python train.py --experts_per_token=6 --normalize_top_k=true --n_groups=8 --vocab_size=4096 --norm_eps=1e-05
Below are experts of layer 2 (counted from 0) of a mixture-of-experts language model. Rows are named router (the router's row for the expert), gate (a neuron's input weights, with its number), up (a neuron's input weights, with its number) and show model dimensions 0-255. Each number is 500 + 40 x the weight over its row's rms, rounded and kept within 0 to 999. Numbers have three digits each.
After each expert's rows: a language model's description of what the expert responds to. This comes from a sample of Wikipedia text that the model never trained on.

# expert 30
router:550493508459493481506483524495501490538513511523538510571469523520505498606391495489520486514543474519510470517510543540560532494558469471467553442492488497526486444553456466512526508465505453504441508445485491538487604515503491534479523440555570543505515496500522499548488509552540628503444458524457507485484480454544540472588445490506474494533540483525463485467440559483541451491502480552467534506478486524475437485530511507466507484494518450512526602538514485457522506499527487475484507424600517529517512451471388573498477476421541491534495459494536342587552547497529484531550526453460533487546457498569503522481439522454517495435452559412470503519467480532471510561532483504465481596532488465544489395468533467517498471493559534484468485504504503453545495562493566
gate0:458542494470458514523536512461500567538476459568527471520540524499493559554557487522478534484471491552455534475544505513496468512583474545474418498413447565568493452568522442533530450526555505569481428495509579501440505561514544493439571543505459524457496518518538555424554509502508600491476440507534471514486494526509503514506515524474471527534519592400467574474511492471452519468481426470445502489512450458473517461454446540448548486525398523462475536538530488487499460510556470465461534489516502513461535467473459512468434491427452455532457522487519573494464497505540474520466491461488447499479494477473553537509498535510445527568401489472503476535423509529591522480446540500515497535531444486557575475519511550431525462501492464467610501477469457527512482565479547
up0:514542523544492503528470508519552464473476492538468511586560511480503493438547432422516406509535543490463455449519511557482514551477502569546563465421541522497498559550502433573438472489457517468543511539418474456492488482456500531430562464527506511424506446504496449471529469524481521446453484471502501504469538488460471480452490484512485524473443477536548531526490514457534497465524488553482477539605510518507423468537478480522441440511507525508494544452496520458502545423516547497479427527422553446420409577427534509494518512473456526506497530502469559498498480503519452501441476454467551439473431447468542502486477468462497461522475506457555545526543467520527522541401470536470445531502512488593463522486501491500560450573476599475551527470547468580470460505476447
Single-letter word fragments. Single letters or short fragments inside words after an opening piece, like g in Thanksgiving, h in perhaps, c in counter.

# expert 58
router:483475507511498489546487513505453554505496527494456508466492520529499490448490451525510494459554498522467551452494621437489470487479452440549523427524441503445506505501489510542492513468512535510451510494558521536492509511451592508484475518423510482500542453452442507546492455395529491517485541559496526440493472498521482550514553454524472537524465534511378585454424546474525546531449505557551486489566535446549453520517504551518457421512462430511555449443471571463459489561463492441545452497436500509570556507536613484450489529494556529501493482493557554519509489531490520552487444565499450401389548496526462493502527482520441512555477521497511483517497519519533474493592476530453474492491377476488479447490496451476505472531482500488528481527439480542441462476540521
gate0:456467471516439460515463437524495495507496455448510497541553504469578528517557419533492446462534491520560453405542592521454477426528490455493510477517479459438505518487450495569547450558549551525415478471555620499511569492506555537449477490514474483569531527474541524448568486473582514507504480481499534544561546478486428449456521504459490598533514507500478543529444515486493564499522498503500513503539479458541469557483501552518572454567591428577513489525466458514424527523421509503546499416519440513465524436544492504491523517449508493441480405531546475517452499491541530480539458568469505519514532542518528482492527475465518496509500529467513492511510459547480524485526467542472520448494470476558505509499555524521457468532534512566612514476459494468442496452544559
up0:473493559443478506524488550535488514513517468495526468553524545465593437456485465419444482485545479511511566465480518517470444467425569489549511516456485457520467427509459428436473396451474485549471474521549458532455445459473511549524485541484469510530423526503483455479545449464513601554522561487492501506488445475532495453469412477411514529480506501522455472489540485494495496546544553567506475483437470549503483486573534454470579456499493469495491563388592457498468521577420471523540544497508517461478453468481476473543527545444547453518537477503498550471493463450429475492538529510537475510483497492563471466539520445524527478453582481505484484458512536460521446500467501479529546438468486548488511466507538471553457450506466549482485495578544560460570532476455571
Past participles, auxiliaries. Past-tense and participle endings -ed, -ated, -ing and auxiliaries was, were, had, been, as in penned, dubbed, operated.

# expert 24
router:519514527489479460565492559476390484460481565474500530463509482566562508426518514519416528478518497486510458503485509474426455553557514501520488453509454404547438540525447499510497390534495544512473538512512543555444529472466521498478488484480477473529494480468431508493467476442394541523524490513503534482514487493500490577463519519502470498511478524501434555527464514494592523524497525538489431464542479516562531493551484577503555531559588478479479516453412514466454471518526427464503519422467505481471527530559488476466533469469555509484451488482534512490479452476498563509476411524517486457454541455460465477468452436556496470585473556550504532518504490530479470551517523531495588536413447470548473432536484483474490456457507511458517482540387515570488497583448434
gate0:521551552470435455531520507483418485494483457539545482471550472528456470465530504448461504425545442499540560492494462473443418508517462503503483488424461529508478450544485522502487468570515442484478590465506491516463560564505489482412541550586523451542577513513555552517535508462413490520480539567473518498562505501531451526525526481476460564557526500494498507492525431546544567435485567492562467394552503540455543526444357514483482458477464475533504517509541434472572477478490466507477488520499450524512486461480447511495531588463477515465525482549523537561506511490528451493557447507518486508506485533554499465490532488511525439512547558416467411444483468483508553555461586474513466508517452529508497508505513456457496468554497505497511517481515451566523519571454570
up0:548540455524486538483420539445458620511478506518472565461464510433520472510416466431533519537571490465494562513536510521540495455547493534466519481486581588481504562487463487496483466519497437501591478427567536494496519516533523534469512502514472521465543520491532478491401444530494433495483548523482460447460559507500470496591511495477497458472515454518472421525488493472495537472598434517460426494511479437529451483454452541472511490506495512519437508568492506513529577438485456504510499497456459499460483501455483494437527450515386430481550529569563534449522470558576458450562528487549523464510502512520544562494492479485510475455494580473539539533512538506466539456488499480489534464534523479540526478520465491460474502483486553414576529490506521473558606486478551
Verb endings and prepositions. Verb suffixes -ing, -ed, -ated (Starting, established) and prepositions following verbs or nouns, such as at, with, to, between, through.

# expert 38
router:515443469519473484512512423587475487541467452498530507543483454588491508482443531527461496513417399558518490595437458494533511544512484501460548469462465507483474480530473501594442562444513462488536471496449513525442575452565545552497503495455488474448462483462530498564482560471552501524494469504513501596514547520502592491557499448490462482483578489498508501508505563562568491418516489488438505467451437496484526436594445531518581497493475502543548492532504456508450566522521503476518407536585558506511502467494463528497476473533558490466435451515532502509520528421488459541510538447500556564552515496473514532450458508466519471480448525543447472551487493462537459549489423541461492530511482472513500480576467426577560500525481482494539532532516492454548490506504464
gate0:535493494470574483503490498534521517496503409509518534501569518453530456494580428439496579570454513506575488516530484522479508563523513540518428541563452497518464514465564531509548500449474524475501561561521480527439498528532501469473460546512463567448451478468427498459530452492525463530605536549525490465504524539512545495587562491441501547469526462525516532499523472547518480453527475484508490537542507495408511438489435469446427458568504492518490461492404532473429522503507512491531424495470589476510527493463525536458459502506527543474534505529527559598509472566527457524526495412515460562510488532588504520488547548522490486503479452471613441472522460543527441527525514491543571476455506557495454522535447561484548523552509493527448527519506460424530519507550474
up0:525469479541476556504443503445451542491520475511579517536438475450450477510470500493486539505471498556465496469477564489467519514439437482456512530524435525429514562516488504498492533462523501517525506469459467522549520417555540555498465488487481483530546555581450482464433607519505499479531546479490496497525547555447548480488434500533443456413505487516499513518517507508399464578520509488515496496491542505470540492508471476471512507464398475455482518521530514495557548487467460422520553468486564521418463518528546492441502529557479469545632466532454516471485612528522476438530501467487433579430538481427501490531521436503543467560439507550524484469562507418474456558529554433527501513530490561538477526500493510469520449487598543497465561452528549476484527519515514
Name-internal pieces. Mid-word pieces of proper names and rarer words, often one capital after a prefix, such as De-M-ille, St-ark, Be-ij-ing.

# expert 3
router:514474497544454462473456475505469499547493538452501476452484528541452490495535567444515472436473443433466507587536524522513504442523442478555504502466507506499487482461485569510488510478462554480498504528442554534536520526531439519479513508502510539478501460489564485527491535505555568509467475445428564520537450419450476440560519511499426514555549474521574522472515583518568440519554571516552535423525465525448535437502440531460556493462453496524453556616518495544531496516558537503548520552552487543484512549475504475458473467541567478505542483537553457578497442465434460485571472430421520490545500491486511544458528464462473506456513517529516556502452465503548548524452507524542525560497494455473500507459458463511498434402527433591541495582473475502516508467440459
gate0:561542467537497560529392579505486503479488514517482523520460456486559465488492528470460456524463529483502540486533505531531451468498458460459433496514506505499491436524468527464530516512539466484464511543531512557533508475419483567482515478594565415497536495495542539497498498511507531560473510493523508454550493514403476475503474557533420563523434491441521486516472573560587577491537458427487549449558506493417536384469505578559511550442475439536474432547528508502524495476517471505437556538517526526510475521470522546540556538544460522426473455522496464495510492474546619492513491463477569465468490512530508531513513567501543500538528546457518577515525460486501567506465519458421436516441480482548456509439514452425492466485474478527462469503520559537457500511530566
up0:531479525462542529524506547513480439451471510559517492522530514537493536493530490528567455483501486441527477476482556508471534473495417566498464481510439503453466472516479534564423484437507496489436545483460409517499462527478559476486580481492504452514557452492443437469498507556490545490498520470414466479480452559495520493540462470486561557472496497510497520513594458490560545594495543421497516525523491457506493487453477558506452416478480439535442492415502532512497567531482587526452504459508523492508537527474518548520559491454505544494530508530471504485519504487498446487498451466524472480539648475509554484532546516551580459522490495498443490565506475442467525499414573602572453477480434508559509480475556465386477473480518532533500564517513444490497546438488528
Capital-letter name onsets. Single capital letters or first pieces starting proper names and some lowercase words, often after a table pipe or "v", such as L, M, V, Pr.

# expert 37
router:512438470558546461487552537522539458518392461488479533550487511561427456467478418473530509416560503522499539519494457575504535558518533503489476482478574533583429463524467527507530538519605499488488445513473453495493511604508486545529527472515526496547513532490539459524529531488565599416503498491465483451508508415516478513487472515551540554497516509484513499528491510504513485438556541632486508512512529502521550514530502545454501506480510454501501598502492444526499460527501499518474498452587541549475530462458444500479467515458518525522507539472552387536461550429483482504576501486483515553523433519496518527512493485459497508472467538480485537451570449485502507537467490441447504507500474449540453476446504487536590423522502496445499507554463546474550508589448588
gate0:509501484562476461461544489511511489539496393486557499461498499535472464456489529517467501532493500495507449466487497519542529547552487501475523472481486513536531552509477526489536474504484502468453438562432567469451394453503561458499483514511533491520530430505504532449515518509483533486565437548494566480474527589459490421545397449459534525511494480505489444500454561470572498473523446463453468474492480435478585434519473463502514429540505441528532432470476584522503581481521508539451494496544482477485399486467446529507461500505491477512500494482519425556508520521409458517509540498485514507511477544519473477448457480534525534503504469454562437517503533482595488525504519455490535477535522579560458513471488532575472415512517425431526487503373377478511550540517529
up0:472405480504504543505522395540432531512484537580515544537525486530444512465480547525480481538510449429546472514514513452516555533572541434549560496482493577478474505513478426548507502487489537506536463444518390497561508419507529513508512499470549523517504486590462560485479487498508446507500495550586476508471575497541454515494517473488515443453540455504530558438510404427483484523514507475496511510516495547590524544475507554424521505521605484568469477520488556447507515454574452488463491483478480508515511501509464504498588435486567558439521497539479477493487572518494522469515463493486564502476504491479539485520495503471528535483539543498472518443512492488551595513515580494507603485555452578480488585535573524425545565542499480483506478535497516465533467511452526
Word-initial single letters. Single letters or short letter pieces starting a word split into pieces, e.g. G-ermein, B-eat, g-orges, m-ember, and blank table cells.

# expert 59
router:469507495462514526525523538482474531533579512475491529474493553504485503505457514569490497495501523447514510474449565416442482539506469526546532495546413527468538524573464504515472450521500502572512467527503554545478462537408468534458538527524495497539468436517440474489452506462505549566467548492477466447502517530548489603548541464517502498534480526479453501470518473493598533481520514564568443500586442414497492472525424485504413438509502534468566521384433475421525482497467544441480452501492466549525535541587525396460471489456621555508462515473497485494475487482536538507489483487537425431480488490499507549503552456587575526545514528447518557479513532506465477554487539470526506499543424471493489451487523498487441461502508489480486455498479542479434532441482492
gate0:482413499526502508467512501446501497517504562480522478504425518517497495495546586474482466462505503492538468515483588514557460501508510514478444527554484629481589508511509577469485481524515459498470498515476589483520529537486466516525407442484522488569479442563469447497437412472545483551499496466533506459472477513489528451503487539475440541508421471548485450551500515518561526513557498520500450425441478466483550526484479532420455429572482483546520566505475489522504538436482548522522424481442466601496521455531539522571454498502511489478489521523473549395470503503489515481443466493468475513478475591542484486520538482478431462585509531573530561451452472470481534554520532478450451482488496575546447516526495540507484466515466517563549543541463564572487475514568481
up0:491432483469491482510504501519558451560509512517487391586602528524465436525545499531500555595476503470493516516533539431480494512545539480435395510523568472415513496506504483499515521433496462479520542519521507464537427562427533488491490468504594510445561520477481477433551493469466467474531494436502535529557573468488464526478468489593518496451493553445517487502478390471545546463448526500499501538541518494422525531515545524552517537439456473537546526552502488545473492566505496497480575511537478480511561516509508449398539500435532516482503523483506532509546492517577508556479507467459441507546468494520487561465483460471552517434494537507479454502560516553491503496472520503537506528448581478495562425507486561465555500553491520583519413529518479532454510471460471
Verbs and auxiliaries. Auxiliary and main verbs and object pronouns in narrative prose, such as was, had, been, began, and him after gave.

# expert 52
router:464455531515512553553590520498491438527474502510538458532491546473503493478515536527501478577473532454500503532457449511400479489439565564476516509513533508518509458529532528587557455535536586528539504499510475467454525527612460530433502461480486461490532497438458504471485448506534477515533513558494483558505591515442431524446500463498480489445421479485548443548423487517452457533489502506531461460521558484531522489522550520524447525542467508508467462537533482479487435560507526446517459567484527504479524549505541575506499613449517508471551494452466437483464575555520502476511478512578539541492501536451518444481434488465552460444498478570506529468562608468556496518444497492505504422527446485491539536469521415567544492566511551519534513512456522565568489496509531
gate0:445444426526515530552494477508501548516494479531630496565499512539498535562477461477458514506423500509462498558492480490453556551467536477457521542424532522451449458500499540464493514509492496595494550490559528537518480510489563500463467461533466494488530467476492481562436500407507427545574490484537494543554513537471434496481454498531556478482525508500571500507483511470474447519557502492505507496490474537531492474482417493479501461531454512526470537484504429402494518442544408528484532473499528415547490475521520538498457550470525472534487467564486473428488575514448462486405566484556510449474547501486483486504474552435421500456540511465589480422418522492580605550497450543441464414495470540499493505522503480553494477553447545506506471483479468491497556544481492
up0:498421502483465494588518455468521546442510552567495473466589530532451526475505425502509521549501524482497462557482478490479492490501482451475543420493583504572515458475458526482481546450493483554528499578525465523528465486437534515519478499507531511496460478506563506513456505461507551444542541522440521476545481533462412534443443439463554554477517512486494552513482524481514485504559481520508535433531543488495519543492468536506536495491538504472517523550489515485529569473477505506463509409595482509539346451507506577554518513561530472566497517518469504471476540541572480494487474510497427448480495461484498451557473513576509476408437491510468512490467507538601486410454484485397499541523489526481509421480493537492453490566529458451515476597423487511543439469495489
Word-internal syllables. Middle pieces of longer words and names, such as En-for-cement, Bra-ian, Carra-un-toohil, Abra-ham, Bessarab-ian, plus common words for and to.